config = dict(
    n_experts=64,
    routed_scale=1.41,
    tie_embeddings=False,
    init_std_qkv=0.0575,
    seq_len=256,
)
Below are experts of layer 3 (counted from 0) of a mixture-of-experts language model. Rows are named router (the router's row for the expert), down (a neuron's output weights, with its number) and show model dimensions 0-127. Each number is 500 + 40 x the weight over its row's rms, rounded and kept within 0 to 999. Numbers have three digits each.
Before each expert's rows: "raises" lists some tokens whose logits its average output raises strongly, later layers aside. This comes from a sample of Wikipedia text that the model never trained on.

# expert 0
raises: ";", " in", " of", ",", " (", " as"
router:503488514489538473477534481475467503535458579518491525554546474476584475448437467500469472467455555460488532510468513567463506570531524532544536550504457476485583591450534589462444444428496445464504500468480517495588511509525481512455547458505546543547505496455555523555467501509460522503544552457574511480475558497505501427440520457467539417425512476451530466497484462527493548486473
down6:521552468476523534517463415469423521461557448464519458428534557492466513539435511490499473533445458471464536538461481568487532498481486510428490453479534543453439524510496470437513453524478575481513555465609491553550462481525446522488549560452486443527532487504510571509526526476500520489571537480519428521470525442524493532546539488427504539452452564465497572492533478463504508562458
down7:480539590511479440491621533450546524523479518457500466548483471528474483510599438498554529599570483482540504464495525475446498451511459418536552542501520451414441482458523505536469486474516492470515490423507478421503500426438463487469514478544491464430520542461518550519496486422495456545551534495505491485482526487492532557578461481489495491483466488512426483493519511453537536463497
down8:529561537517501566496465428459498413518454539522520559450564473527531486479512432466484474521517497493495528442507542520449489449515445497490477559439570546499545449508527562551445496501518519589475474461470501517480446479468502423454501468463475610525529500491376523516514509476495514463521492466529482458515424433569476557502478507483480527471472444462475570471542512479456457491442
down9:469505538489549445557461491471451512449470464463501462487512491496523528545436557479509509486412469531480525476385482527420466427450505507493460401461497433459536445591520501492539490516533500499551474479549581505541427500438516479506558527435539517443492517470505564459448527494537488509488532485528493498509509490443492507526482496477545521516516470571509509455501461604569581499470
down10:534543425525539528436530437583527488500479542429524456574491463479521528555459508519519498494520379552490457504472499473484484538578563471551526457533536490435492470475456429476516512467518568482549459505465482459432544444526497440494487534512482549470484504552462471530475538511451539490564522520551479503461528547474465470491445530503498508436473439521489573506425420448495514486445
down11:541535465445513418501488455427500503547521524485472534539548481566482492469534461394507495535550571447541507465484544497481455433532482462516523556523580539503529521515565477469480489554544455478512569522511540529477467537555470492497539460481497508381478505542523441493504578482457524557528553495468442521538561553534449536448473537496497498497467456459460536453450511510473431536446
down12:477481479525461498532429490529458457433508485466532435456498515488478533558567561490582450516501498508467447477547526501511499591456494582544446511546519500480521502526494512514511500521481559485576497525516517504521464473568475450506443538496483424459413542450507565510536503517505453544480471516450422428562474500570492449553541486475542444502460536594557439526488476509527451532548
down13:507508476476452477518453501509460504580594437491509576496531535436512529574540485486492515611461569573518514582503521497563495488472525514468459465485524494477469472516556480466437538436559497444452426451502496500547523524569541524479460578483502551459433517469533506466538456558515487521433463501532414602443488519502501484474517492481480487513536490529507485562522543520520470529491
down14:475457492508577478480481515588502489513458430468491512583442503570495400461473523491556514525554426504485461527471570512532502487505528563478425509484419481503473556509487481463492441441507532517563499438509534513448519482463540564537488417486515500510468542504531528470473545513550441542565423522507432581534557490447491520511559481509462516468540496518470462438544486468535531457491
down15:513460516536471528483487483565562546485454472536512489523531555551627537517461471566509497474507478445522512482468499518494538513484482477540516548512443452466552557490527441485493509521438527505554532471557518474492540530548539500494571519516505505445510465480414546549464500482503475526486447535544526510528480517506563467469568639522448573495511502474493458574617516464442502546490
down16:506522568474492496534577502421543499518508473501522454566481440534457534465528469431493551509496434568462527490494477531543437429572497482452506526539548521387443495485481491494504589540485521486471475501596467540518533459492498422457551501476597505509560509444495539505435481478470489526423478493480530503478493539505474430521482513462499546558498444494537594491482479459491456494498
down17:530476530469477485505483543517543469527538500593462636512577451455460487542424523446518495488441484578522513551516486487422473482481495456477580444530565514508546521549459494540473496478518523528501425510486533431478492522536436470532447545571459466450527526548524480502511532508472499498410522535529445549494524519568470519487469503484571535475476489492423519514463451433468506477534
down18:501552580462449467509458540540503502511474401533548537470576581508548499503512544517516517506481570532546486504463542476504490506478538542450501366464467530484478454586484480453561487460527459453530537435511567466475457460437496510532461459509403400487430519493483501487500483477542466512471509507462463492471485471530484463518494512538539508532430523492491562504447565563507507506465
down19:539391515475531490406528444463415431458474478466491484511483477442479565528580534414524589508449549464494454493529578485466554544534447505494486543502493520522528528480516549492477483552559448458532530490542490522516526418457479508491530526490495535502476536418493535465468485460437513468492538440487480527513449515510531581516443538485485479480473532564503459517556500467565443470527
down20:457524477491492522496508456570495447505457508533527452495529549498491512480413581581511423541575539428494455536438527432520504525408478507518538514509475513495497561578535500518432390503495564511481546455524507494507527449520468522512483401498522497548533564505505577517546478492546525527510507503463520522439466501563562466483515484457524494473505463563508510512474587456450548470488
down21:543488483515413549438550546513449454497499422510471516539578474512505479527493495443499528539440479567513499542533419494527475418505504406487540383511463510483484538569472496506506536525491429523468478485431532526540523489441531539582476536464521524470486442468504455528446456482504477510455465539479513476483524516464462507516471475466554478580450522473492515460533461383511493451473
down22:472491578447562486482517474457475612464569498504519460556508551574570499513522521463494537484561538423483530514507517433512527526445489565587451483551546473462469478524510497499482516481468510504449537549526526540464528506511524530456504480498510504516512525445503554418485602434446500544454495487444508520474570533453520459520522574468498502558465436460504491522471536540521577476565
down23:533498549429518428502546513501476498420512554498551353503535445545475490526527441489561535479527507439534552520524485482490503521445523508466502509537513466495536527498482475481548437536453548593453523548533537530502500565529537490537518504526473496540535487554558519499464500473443511545531426559540520558492483500486463577531493528555564521492566478531463491490559498500434493520396
down24:452502524502505573524546441447488494582513519552450515516544548575465550561453508517558434522530478506489484457467588535542560478552424492510530539511493486523438512482505539554553493500499457460553551506507486445457506485452458467475437514445431451519524500515519523549474509468468550457525533541478454438562455554507574511448537460483451491492496524451478507434549553472551440564513
down25:568595503502557455533523490480523523534553483559511543493423511455460519504569468566525489440539456479597489455484503447451457512494548475476573478389461499574499485469484517486516424521471546472451516465526486511574491493559479505469517462518525420490592513553484455476501552519460517572551500501448522536485506490545464505468478499456534501474532545456485521492474441469453569535504
down26:448508535483521510527468520541466480536455411449564500572536440488482483487505460491414469547511545445548489445488518532473516392487552455470459513488446450439468518508480488496471486490490503494427506488520501533452466477485482554460459508491475484429524519564468468505474522504544494466522500483527496497485431472511426461505527420498492506475472398521632560541461497515527463513388
down27:527412575560467465492494473535491515423527459510506509456426493553496470515461491455478441566553392450483502454530507506553509475513566553475519522488550512528500476534486497469509515546559444551569440530449507551464513518427534507505449494592508497502481526573448514553565551459531583508534490540497535471477493498543542489506454457526544455409562528467466495514493487514526519546482
down28:537481507479427502523516470510425510475551473533531467511492552508446561513520569537538531459509509466499547509476622490520496525450494547505388419527530496521533481450483484432435502561541486479570555522491573418500528502552476578481440544462481460534481504515407527527541561551508557494516516443454469508519520548521494441529538490538501454511528525499504544430504495538540455481499
down29:494529442506460471505531423542499440437528508475448633513523469483527377503445485545551443462520510480545517527444449457555496460567514502460491442483516516416559488451474490528511513491480495487479501468441528488509464493447502434573504510439538582497424463543442472517489538518488542504494509536524516498563562474484473494439482500476485512492519415556487544440565492492478519495507
down30:466448415553451489475575496463518510502474454524482498504464571519469467512406461536533501449478523530481476472465499437514496413523487475543454510505546490484392479492504475468515523589536419526580537529483481473402469483529489455445505558507479463541455532511502503455531544561505504482518534471492532491511477599457512443479485504442488453482457482552461467408505507548525562503455
down31:458526443493449573490555469495531473493457540533484393447475518454546460455493503539563476473477549488491481524453499483477474478457470518520436493451425513491539465464485468509498475499462464569518525432477510569454443460547515578516585502552498431543523468473491463525527525498504488413528485482492478508511485557491525523479567554500481500531496550509493516448646479585456530451477
down32:523622463512498415523484535507490480474541458514481544481463453512492533521518455504500524501529487555448440505517499527554529496495524530467506520569470437460533473464531476489433572541558531553506499550572526483510538484566485492503521586567519498458482500491426521492561476470525483473501493545486498531473578507487449558596465462440547575513487519451417434485552512483419476489447
down33:503419495500544517556387484480488494494519486475537468465458495509447404418477497594549463489526497534477431507551503464468528451565458549575504479483492528501428533479562452480536505504495412476490497490472517549485499532493410519452505436533532531515470548485487468428472463445478472532519453438476510486457507475523550478517551475498503513470583483513494559508516559443558433535466
down34:519538469513450490531547480538511398553480536510497498502482584494501508511481463537567478474525488510482547460496440476531517517471528498501549488539533503468432485497473482473600529490550481518526477563514479522507440550463569513650505483442490492542555550469511487454506498466454498527529555496435516560515506435529544516520470405473494446464492419475525553498464606514493552535542
down35:520560500511502493541556612406462524539556497505490455499481480529521498533485499474583495537480545524551509480467464504531441438466424457473485469431515545540521499557485517422563529464480557509568515494496526539530474545513509497546544485472463538591467502485543539448550510539474527422554452462547429480519560489497473549511445502487484434500537514472436533492583502509554476478551
down36:512466464477483539453519490508457499478507415523493441542584569479498403480490511435544551505505502546540494486479411450508466468514471591503506538516532586512503461451436503505542474549485466484497558504450503532475439516471493430524529458557502492567506462538535517502486515485504569431494487558516563435497555566523489431528505515475484439467489463549527583515421559491540533484504
down37:489461500499472466496503514477430475492487505465569600545479588454494528517569450437497542521492549495540488475484518535505546439507522519424483526444553482512488535571548483568497478546501455541436477491559504433506496538471489524437534571487436468476513544581487462536480530498494443508468410562580472458493521461451531543455565517492515443559541476506449470528491492506518472425468
down38:436500495502532421428476478568539481477561464475469531553552502561509461540523532430514415470486521483473562535512554535482525501483473422495488515495546518546416538469506518521537424506516548444508485414543460481450496538532482565462535549433481401555471453537477494480479439498506589495475514471445493485557528525490552510517478463442537515555442529472509519442508461523478531471472
down39:461584451575494522423475542557490492458442500567526498498539470421489453463411530530547515524504508522475516510469504477438518540473498491590539551484469485509519493459529468515473553499512507515402459448436456452578527512474519507509529495504457566473373510468488507526536477527470559474518491449480490507518540536533520506484428493442457489531604469554527496468518557479538469475539
down40:467529459547461455481533477469473517598498472430438503594473455453525461456466516477484520443481502447484539460488538541593456463485447533472524494404478502572483454447488486603499541528496485565491515523536521506458438543496480531419506472517479494500517480478480500492579500545461477488485479498499585485429481562520524417468508496490465416554478469496489474512475479579493547490460
down41:443480527524525566518547510524496509512428475594496497487510502507504395508443491564518536508545541552506478546482507444508501485569497545470451456389509480474506484559515491520485512490511481500542460466507552511481488490432467494462437479540497409469458541529379491508436425487463578519509532478527547506482571532490485490523515511530503485435492584509445459425507492478446456540550
down42:502478503467516540533465518513517528510492482497509490569432440423443505497540521393476564557429576493540509496550515495493505526566496504526527552509552456540502487435520482506424549489507387443456485471518463477493547515552511534478546494433521382435552467536568482480464487441525515450417558504401516467508485505576515512507489462489484490515531454479515497533468501514510494511489
down43:551498464428515479569509495499462485569549499447562428441442420455488562526486505489473504491462468503511488553553486580511510510489516533488501458489497521558462490492508440518494514525503493458491466555475467516414487520451501478443424454489425467531489524477556507561528533493517434439476519514459518552510511427514453449354538469569507484573505469476500510519504535490499594510475
down44:471492538494497464489486490578469531508539498494440479528558481482525537528480563384440479477497512461457522437475486527530454485444433468452475503481509470438474434477479465462437458557551525493482491400463582475515512488486501530503408555492506450475519440418515555486556477547492487499492477517452461509531445555552532498535567498490463557504426599503515476544516490505538545546536
down45:517555499510468511580515536421386546559490465504516450466506498539523510505479490508566517540582534454494538429490473459568476525585504513547471506530426509544465550493492469552519556461582481534571505556470504470481501472510560551468523521506577485517494464508531513522532538434503551478444455523604456492547510514497469531567466504501491508534459484490588472501539483527541491566469
down46:485464489472524512440537501586446485496532407494510446480562509503489380464486525507442509497560486456495495568526454528501466456500525527482459490489546494441520575454477515544430476456482473524460482465570511570500471466521477514525511500485479483445476463532500503542543451506482521412508517486492511491470501552599454428518506513481561476431555571522457502434433426520471528573528
down47:458482522497512473482463416514519524490449494484493555538459506476414468416487495515457461540511509492473405470490457481488522476466554505500535542512500492487465615474506502490485446565491509514510493512510460480441549508490423468498469492491528532405490519438426535460461442543554514477431526432496511410572542464565436465449539468491447559461474464462502500517506551489401504514501
down48:524455460487537472538529551496510509518517505525505395463436528442477503491451546493568478496523509538536498505490452443490441473454471522519500509506598475534495483478523503495496551596490538537596544494491530498492514568531527515490549507596478486417591515470464486478504520475445515521516488428524413537562577564473468530515427544520489477444521460541518454492572539497454509460460
down49:493547514634474471456514503491479427505508470544485451488528525538460480508487496435506508498467520585540477425453455432571556527520533519510451468473466556474477546520494441513542440440449476472476459509532476510572459437470452478502547523580478474544459485493470450510476517497460584468544513542463508468543532579553487501504509513500443488478422445502543517579452549502527485541480
down50:463543487460473546496492551512533485491537525499539535527580525484500475501505468487495472573480462602499598521493427515514499545485451521528418453496541516555528473560523509384505565522493525578589556532466489473513572463506475429466449490453586543500506484461516508486404497542488510500464543567491485509486489462442510503479524457505429515444481530511480560545486500536527478551476
down51:510429478446540567537511496518465503544470527496443456582544544532527487543461550459451464546509498518496516460473466534490532444540485480486468469489554484483479457490490552520445423491464452511507514459510473487450583462412559446491546558538523455563537453524489499490505514473489562477525556546506584477521503489492575501604488436487529459553533547496480497469454440528444514399480
down52:448445516474493542479508519452485434529508461506520553554480534490457453485518454464504470555478516510550527421509494538510438576518480422512508443518497480527552574533471435563580432501482579444526475427527548499532442483435476554500534435477428460522513414511489457527434500541545478500529529499491474499569483502501443467425494516480467488534541549503448463532531503541453449548492
down53:477474530547547548509488459482456512454445466508481534501522535519567547456550447484487443584471439528505481554505571451590495395552531531503514513480521498519534503422554510569497507525440467418511573567523497498507569471525431444505536438492514522489520550517461483507443439461488498477511490431487496555540495508449512456509485572499463493476509598503470521525499537508478443525436
down54:493478533529541544498510361568530521428521461530526423483507539517500482477470457580425469499572483457478500492471462493572486494516494574521485491498487527434431543477535447500490429538524514383515439515510500557498447503487489514488509455536498446540471477484448524437445556413570555513530497494472513476466462491470506474519599497517517505511520542529539450513541533528467466495502
down55:435433526457502457581518479419469545473546574445470515577497574429581501479533559465434419512444503460495520543473440549460513506529434525511512488471499611510443528487475536546522497516530523469451427517541486548571565479522537532492510487527542520446462508491486521462565540484527527512505542464454544453520526522498481504495537513517550506527472531523490554566497509517509570461481
down56:498526492468470482456501481551487481476435411536499471589454525444556485512514451452551536491403512466499550517506538485495535523538471464501519482512468566515490489476497500477585434551553480486504502494525440486470480554424484482581478518475415582543607475500529511496473496549564456531479456500445498544497453469488515486468474533547502516474546443472575504537537615497546514481497
down57:521534479444436487511483517515489567482513609475516549501559497467563592490554469483471487484456537502515514469565460506522490502412485453445429436518516489455550524521460498484525500515467486516517476546427536510421467539443538526509544553457501509418511503509492511384533467481456517475522493544524458574529484507518418544443457479518481465494438537524490531405468496488488554547525
down58:500550490501471516458512445450408512454515440449508439486515453468517524473463442525549575493477514428480546472492535579535510551449488498548401510514552512508465443482520399441458475526552526562553492529532449439538502490425509543516558475478512460437515456497458581516486497489495459454465459528470431510498490431502516460500516567490478426550525501491499446497503537496477469466562
down59:477545459485525521505401422603505600540457520565534470483447512401469473519478555522525584445507478482444517485504505520481505508555559468475489476513510531490554535472522440476476460450470546528512490458460511466506465528537479465540561551508468495487482507477601480476540491598496487519505553473517445477466499455470520507467492540509468521508464570466550569478427483458421516499527
down60:549457526472478508518456498564500502388502525520581582553530530516515524594528568446468469483494452468463499350494534466488516509536560579472506492474524477492470538546552540537524474503500480501452507444471475461519472520458465514523524512460487522511546525485562475490462584560523423517502489513478443494477452475528591500503434551510488483516507548468449559482531528487565528522521
down61:462496481476481524494485439513535479482540508481447468506515492501475491436483479484412517571533544467479523443479505460486499611442432474494514551470506452547557470492406456574516543468419547531479566522550498546484542456492560479479529527428490511540458529578586522512539521518546455498474514494523521525454501491527509538563416511472500531514522494543466429483571496569512503584528
down62:512497470558456554474552609459508557513501476544440538529485478552454425442496520514463451585501481520461576517535526454497488518467476464543522450486517519486448450588531505478522492539581528457451475518532510517505462499446493562460569469479473478502444540543541525484548539502481502531463556454583616479558467507567546507483444446502478495510442495487462515517463555504506521483481
down63:507443474573532472553523440536435527533544467517491433486488525480542527510520497530439486498494471564447502506498517510444514493550505496553558473454557501528542571459551552572482494584452452498520469524488468406460594533507480495548466507538507458466539498447419521538521528585470545516520417501482480500428445510511545547468532514445534498425466446485470492523572442490492517515497
down64:548553435504512524545509468505496560496484542489547412484498497452419470503486510526506518480483540452487469531495455534456533497518537520484523486427583493486500496461457527484413581464546496518464423523475418533523591516550496407534488470478507517488524455546520458533532483553471597512548547520490552500530512469537505441480446530430451512527465536528551472565492524465421533544547
down65:467522491455478519452475489560494506507486539530491465529497463594485631456484429524446404506501558500535453475470436455566497485433474513476521467463511480484526473444513551461521540521447479466519475493468458455507482507462538499471497451488412499489532491486569519496471538512539511538513588526460438459470518450445491478482471545431558455498447556465478489433463465419477486437460
down66:501531459435483459457503511495438499506547545503465408483504472465574464568477534454527419498441531516581532466510466480504507439529539545479465517414527493507530446513536607456464475492506550537462499476571498512509552554566451431505484512508493496494441530469489494505508569537470521451538529534481450514486462514422522562526482558523499458460497546447528575505510456512499529476606
down67:503547504479492474511515519461567508555456480525469482483445556420514518503537486472500507523474519454529472487408556511483460488603460546489499482557475443395483531505568567507533430487527496494544481535514479484479474569416500419476507521517534554538421529478518466483540513519557613485510538529504522481527519517404501537419555480554545515473520451469476516493570526515500523485468
down68:459487429563499429537539460542516457501525524509466511524512385490525488459537552481586528442530402536457532493466518508526506565396449525497476585451423485548506541551534537496488499538441503549513521463550557543463514574492505543527489457547529526473505471550431482469478444503524509512512513470471565470492551524525481487500467531513569439533523532452477478440479458499453477494478
down69:466561590464446490493492553554458578518419555448520380547486504446527499515478491433494543551539495510499473493534532531549572495529503473501543520559488517523488497464516535425505526440521522493564533567515444516564532470524565488491544559464539490483533541552516534508559533455488529480477539483448503556488475492487422520503480498481483543423486520508554494454512523447542564587498
down70:442465519517454535457541571500588455566518495544488499526503484493443488459508529526534528501483532550494470562519463406500484540491422478503535520498447546511479529494437525528585431501545514488447490517512489572501490455488512519480439554507444523539493533569550519515577465501537424462512553506531475530463455544578475431505560448510497498532507547443439474497567522520592547542513
down71:513439601457493410537485466474471509424523536479375419491522534521522506457434510508496477468524437463501491405502409488507466524528495528502511479491531531498531525445481505477498500503479468553503513514556440531540522501440496472515559454479445527522514434516520532571469476514460521490460408469524431506591493471468553555550515544565475450527517504504517466461519543539495543541526
down72:444526528449465521432541511492529536465437493505462510518485524433467499538539554475497513477421476557508444533504519482491519463511535491545487592497412524488511542538464574479530553485495562494501509471412500506456470467477481534473542512511470526473510471511439485444491596520464471538485495428606521548517404527525466494520471538506519468585522526500568570558551425493457461532509
down73:595475558475579512488498471553546459525539521454457456461513453542534509479520559392514546484534440498516537531464476442572556522434464525566431551470492481549476500508459506446477507541471533536503484418529501560542488507471468469503430511516547533512533453462429493517514500525535452493468441549513497528472481478522438507404452479502469445496522484576495451470426505526555474485476
down74:452491472524505529470477502520528517470509507466490631522531575560469497430507458492483531498454561515549450453533427494454493502439559430543503441400558467549494458517521546531557395497546528499444457526454500578463514573525443495530485507394451505540515517467530523508506493561428494522481545505467475486508465536468528504513505476512509571490472450518551479530493483526492455490512
down75:475453489480557511490479504479512551454519444563591572438497601537498457499526456519437539461527479469457493567491381490454502506507485488548521522523509528519466525485518509538535467552530538556457434498481457479519476529466416541505505462433469522518480451504464458512541441499428504546501436487491583493550482536581547478532455513524534511606519444488508534568481527489518472488483
down76:491547492495519529540589563444454498490515529488412441467499516533564496503469547526512538501526484414511493433401471502567513540502458587486488499556493500485509422459482531485429536492459554478519541557553498490542558482483561490532471526433531483543506414484508549480513542451436442495518430542459512564456508515467519450452512525410493527510472488446504562532527508460516517465521
down77:501407570503523473436499532479478491493518576512504436488486541524486542523539543494540428471488527436497471476511510524548507495440446572491514488492461420502528504408475514509464559481497501411529579510517425418494463469470514484446500540566476420498563560463541557471506479493502476535553482507485507484484420614529509451464506542501513497456466502518491479505596462531512496474542
down78:470507485549460541523456406458491531514526552520540460545445507525571513447512496517559505555485484530514595488484480484596515516574528534546538525530490551488510507534438451560516521488428481438596547515525507536528503460502458500522537514466547423497526589497525519499503494499504515456472394509508514500545501552516527498438507472563531433399529481481529477502537496462492504529589
down79:422453442527504493523509447473498484555451502540427440525483508413494499516554562536534544516542490437570524460532497491555477509539446559536534455454502446464514526479484510507458474523517451448549547509507558508541519503505504491487530532605517506547503465536506525449486502590433505518502483466546558455470554465530447556455515449489555432450479555484406506488475427468541530496547
down80:522544480476463550530485428484504497511446422528500476519495538514480527538465459546525570459479495444512515549472542492502509445465505525467475500506447494482506467548447469437376505408551471540516497473507554507530522433506436526540496511478543594491385484449549482564460425513448536492534503501463493503487482462494493495456547463529485577449463519477516563493587474502448502560461
down81:508472557528465496500501475485529461458495504523475465529495469513469410521477516570457579512562436484425458482537556484463464467505507582556485457524502468424549511509547504519502370525507426516530490511565522524533509483527537454496485450557503510487525417514515502453436547555531507475522544482524565452555541517517536462459556444497494522432415476500520461485572510555435520482490
down82:514503484503492462574442473511541492470590518551459503442487504477541485470530458447534514580488454534470506484495538559502508562491461434478498419518529511492472532450506490536507503530432472517463487561487508442520511496464538471474513578474541594505466505526490477470504520531495552487478470536515479538528511377465460554562550491497413521502599466495432541579510570523516551454558
down83:488513531539454473483519480485551436521457468500481511536553488501419543457558478447512510561546466513486522531526508474424504613554505509485484487521430478462508452575505515504524494515536564509542540464531545461467480503453536601442554525557546512549478518523476490517465488461455507542554428459529566495508525528568503551493592500481535529526478471526464593451524403486482444497477
down84:552536511419463416473466467442428523395501529584465499504562565463523542511500560459546550410480468523411472522536550475481544431490477540528496502505546536534446420542503500495474488506447552531445488494480458524481466516526483454498508533527539484486470495433488499470542547538476531440489434525527509481468543530486507484554499555551603545471482538485503535474530509440518538521504
down85:472532584521580556566423478488521602500567459502483487491440474495478510546505515445540557527532529464549384524470508508498458529491446468530518495533511468487544480474534457511514451523380474487461479498504490558508477494549539500461517550513476440516508484481537465435526429523524496518513529499493455468503498504543478522531497583542485521485538554538528381555479487511489442581523
down86:505431522488383474552567473460509437456530518478563570488437482557482527493503519501550502517462441486430465511502510546530533524530458492506473507474476470486468496420475519556452459462542491513515570486484537468488528518514522535422513468470528532487549470463536510552514509433562502537504516558462559562470463481512505571579470423466493512486571476497522489439525524491459596464417
down87:568533444473594466505507466543547535552520515559510589471559539483479495440483459477482475471511461474543477528521465510406502487542526468486540506528491559497389617515496432463456472498489504455460449449477543469482480554532453527472542572448540512510504538476433427480419505476529526535493559560491508490569483501484453463514547563473475527510502464523568501463510515483492480482495
down88:465492492621440473529519493499559525542470461508488492516521546501580515432484502555502527531472519582501536514421556464524464441589528604539484477468483559496467481515521536443470499529501475532509569496567494526469492585497530490533532510488494537505548596438565478474585549497471534525504497502580522555510506545491542477508507499464497491433488518559444486476461528542474471444493
down89:461544451461475458503525500434482483441445461495430600478529445483507488525503456490543503498465540497519430529493467510521540504539497465493530497552493475476485489528483487518400512546527456502541523579502576522483503546513468492552454551597481568499467502502489486482530493594504537587473506549527519551532496528405434487488513455534542522415422513533445471470519453501456543537570
down90:489551508562466533490581513522465440453503577451497528520447467506577549516510479521495501526412519471504552488497499463546500479501441532516546438442547514518423503539484539517483485466540573554511479539519461506540608446502450455515531470533528485468522484436531524538437523488506487483548487573507572458452471578554544494472485469502490483472469550497446500518451481624447531517517
down91:525488454600545491449467515589496537495488494492458517484487542479567487480555461517525534512541553562501576402456528472501494469414585502408539470511510482516478468520577506514447492503504518548582439544520552483550586552484507477533520540527507537457494525457480530453435470540448466566435501471495505499485532470485514593475520498453522489499510533488462493453556435512516467494497
down92:452564493514470477369529509462472464553436471523496628503492497558486497473516487545525495582527491482528473461467461510518500484568529484587507496540502564474527496484497450509497484436515476454453506506454537538479519519454487402423530458511487449552541451513471394521452491455528526546492548490480523506598507507552440511494540486484503540511479533466497518550451512468528430529510
down93:505421480553473465486504528446452506478584557493458542491569516524548471547494522574504514439525513533494515481458507455492592515492479488471496492451581493477474545532504545546524452505568568501475535473507539542505490496550438515590521531498499531473544523484514503431593573530357491515501534509462527526504523528452467440492484400491511507487578481477511486454522506529529499540456
down94:471467547466521471504518504475453573489493519393453518476497484469485543505461422551570496440593506429558498420512469543498458540529470515451568499530543405372476497483445459515485457526456506547524509454534537514480487506477492503470498445505467480457550472520541505472540511505508504595471447486507478491450498471512427530567551569503497498500417467543493511512517526477473525472455
down95:531583507527417498488513553462509497518451507551588460535529499495582495511461515511416468482518509496481501415489482492484497511525551502527457532523462493491502501480552540500586524457410451448469453504466505587556465544480534375517505488528455540480467553506492487540506523470516542510511530537528533478558500463572424432448540550521481466452453524511541511436438532491453510456533
down96:502515523497489507543493526464392549492475505468503449529502544470425482497470564487459526554456587512509476532516474474479447443440496568415527543517534512499533529498500498472508536511486518529509528415583482552546448543494434509441544515521544472469633514548479506501563510486506487472540493473496480519571452532548411568463465483473525500491545575515527509429467483502568518508541
down97:505527564406531514519396489464478571505549504480497545450483517493508501480448496475441498496494583484474447492424456498423482539520469538454522506527559525515509456461474495502491602542458495472519526518534461546515501552491557479421433535468603598556465446454479472495542469515509467442480470522524498527476495429513443474465538546489452537482534530520542507538449526478529482446468
down98:508527514434525502481587475530519479475527531473573450456584504551524451443471554489417540557561424472553530488522515546438478488458537511458477482500443588489451519507510523430590507521562461513446474475491503490586470464453428489442520478574469495540502452515505578546483522497526473494495564460542533512511606483526511537477434475470518527545515480480501484472508477488477502531515
down99:492520471499522480506481465512558485463548450503481504572474511545580549454524474509539542499463529572529481521525538458516427523588498512467444565527499510512469545481528486508482496420491517521443474423481496540532475568520450568513493485517491484502484558547482509469545493450469415513475452534432523538471564451454551510472494513532593509566594491461536522586450434440517440496513
down100:452499503472482514531528548428500519446490586537542474564557463511558529546535471536510429518490458512485499495444492553554483521510538488517531424531555566462547487562466510531565580545470453486472492476508437560464503425508438448521431537485536567523516431538560435465474497562496530492466434560501484506494504532487467538536502456474455528511534517543543475470523493561510473586549
down101:445428490530556503522544497469516476423568516450483510498480437533534444553508442543480511485510501509460452495536516446448531503462448508516470495512513455463515460483492583523487454537486484494555581494557438487492522475507558475473477506504574407516563552494523562509522497516523406543582537451471504439521529547490558494514470460496535452490557485543423519590507503514487581431497
down102:474462476505483498524488382459546563497527561503496487433526474453525490484500502496497536450490512446535443477487470497462550430495595511478452487553482525424477483490532412497461623486508480411454486455533504530527433535506519460494528485430490527477518480473500496450563500523537457444500527513522419511517507473526446522434470428541532563541549431501529504507460463446525545468474
down103:509486449481602476524522490435503460454554498484456473451572473517507540463521580501508465560533483497476503548514490473492597548436453533458483406454470553478499495532562478542458471522467474525522512555514507518401566443524473511472482478536501536452512581468531555490515448492489500531521489566420531455514472540468535461539473492519425528476425517460491603515474512506458528484513
down104:482481434444484511560545411519510556471465445503469505468499510505508476559527562444518473536608481500465515524531453497489489450475463500463484463438547512466509528518508479563470533457504456529463489560492611510432507500497554476533474546525527532541495518407508462478520469481436533511395570535560511543520534511479477504486492472466416388444532532530516514499474524487479529542555
down105:585469484477544535444535530459533478501546524472449552512520435509430509413554516453467510543544493444502519462507486417510472466429494523502414470465409488469464485506494559531514487503489452497487438517495543500517467518493488479523413468513490418565512492496527505473414486491463521467527499540574501497475516495536480425538613548433546551469429518491492483464474500432486451511462
down106:501466579453543520487480487473457475501485406442448452494541512423591506521498506494498508441578430556456472466536552499503536552460474561477447499456475474556501524481529548554507455574458552532481578437526478473428524491501516442495527435515467520508525457527510535495563475496535422500543524451446491512538447427489537469480505535480470418520523562509520543517450505520562506480512
down107:484581414504530480511472465491498453476446568462553481471509541480482552535524479432507502483513503570467489538594481431561567431494504540467532537454522474469415492480451502621435559486480511483476498501483563510451464537502551483537497503477496491470494516484517502467591587522461523475549515527537526516480509477495465474569511489452534461513435516537497497562578495511462533459576
down108:515506525458454518479450458396513524536468500521405530461598479467469517464503455520485481452533522528516513472491516462527525529529489443535464599566533427432523479491507472524460488570462522609501471443544512464567517565514526447507527481532477511411503491417431522476424543507495529481550463488535481548531502542462543532517468567496498463494528537487470446504549507483487521539542
down109:500484482510483447510453500490490507481473484472494579547498527557541468518456513570448482497544438491446507547521483516530547538488464525451520530466523520536434538529539500549535459530539479541437540484482512575445521533528503541494475456503479509442519614459492568509470491516548471579516524566458537400451432569559543530475537483554470532438483470536531507467466534521462606563501
down110:531518537449426439448431498541532483524444458495483509528539574422519498518532482500499470456488504467590520499517508430482508534524511501476455531518529511483510479429513428504489474481432495536478467407504475505491438515548431550492554529438425428539539490507426465510461562523513504462564561515506465543549507553551503509482518469580473533446550513442516564543512538489502476511413
down111:524426464482482551546436500568542485522478530555544476441456482542478498486464463521523481534475430589559564554501475535520478523474535506555480529527527520444507481440478530491478542517516494402551545516507512401545522460476470588503561491468504414567517444487456538449443534525521495480483450546445471453527519523557519445513542509445461489479448465489544478518546587478494477514514
down112:536489493501571478515517447544477469559475625495476545488491554485507481451542393465460426495487571537485451535511534452470513478505444468503477462466466470484478502528579485496517482472559569534537424496464495525447596528509466465492520462520490481508457557453439473485492515555531499458504506435510533468443525544501567504475470509416528588466555516527510544495585495482505475524455
down113:519452476477494535483417475415483457499507509513505504511444448461446583502474510489528460538486536533455486493512469422527453506578523505548552470448466477501514433477572482486558557483471559461392461420463537482592463495565446445474435483566529554453530454456492487522472515418536508500554495452489538484451471488481479517511421470545470530499508518488472490502497462480510472435532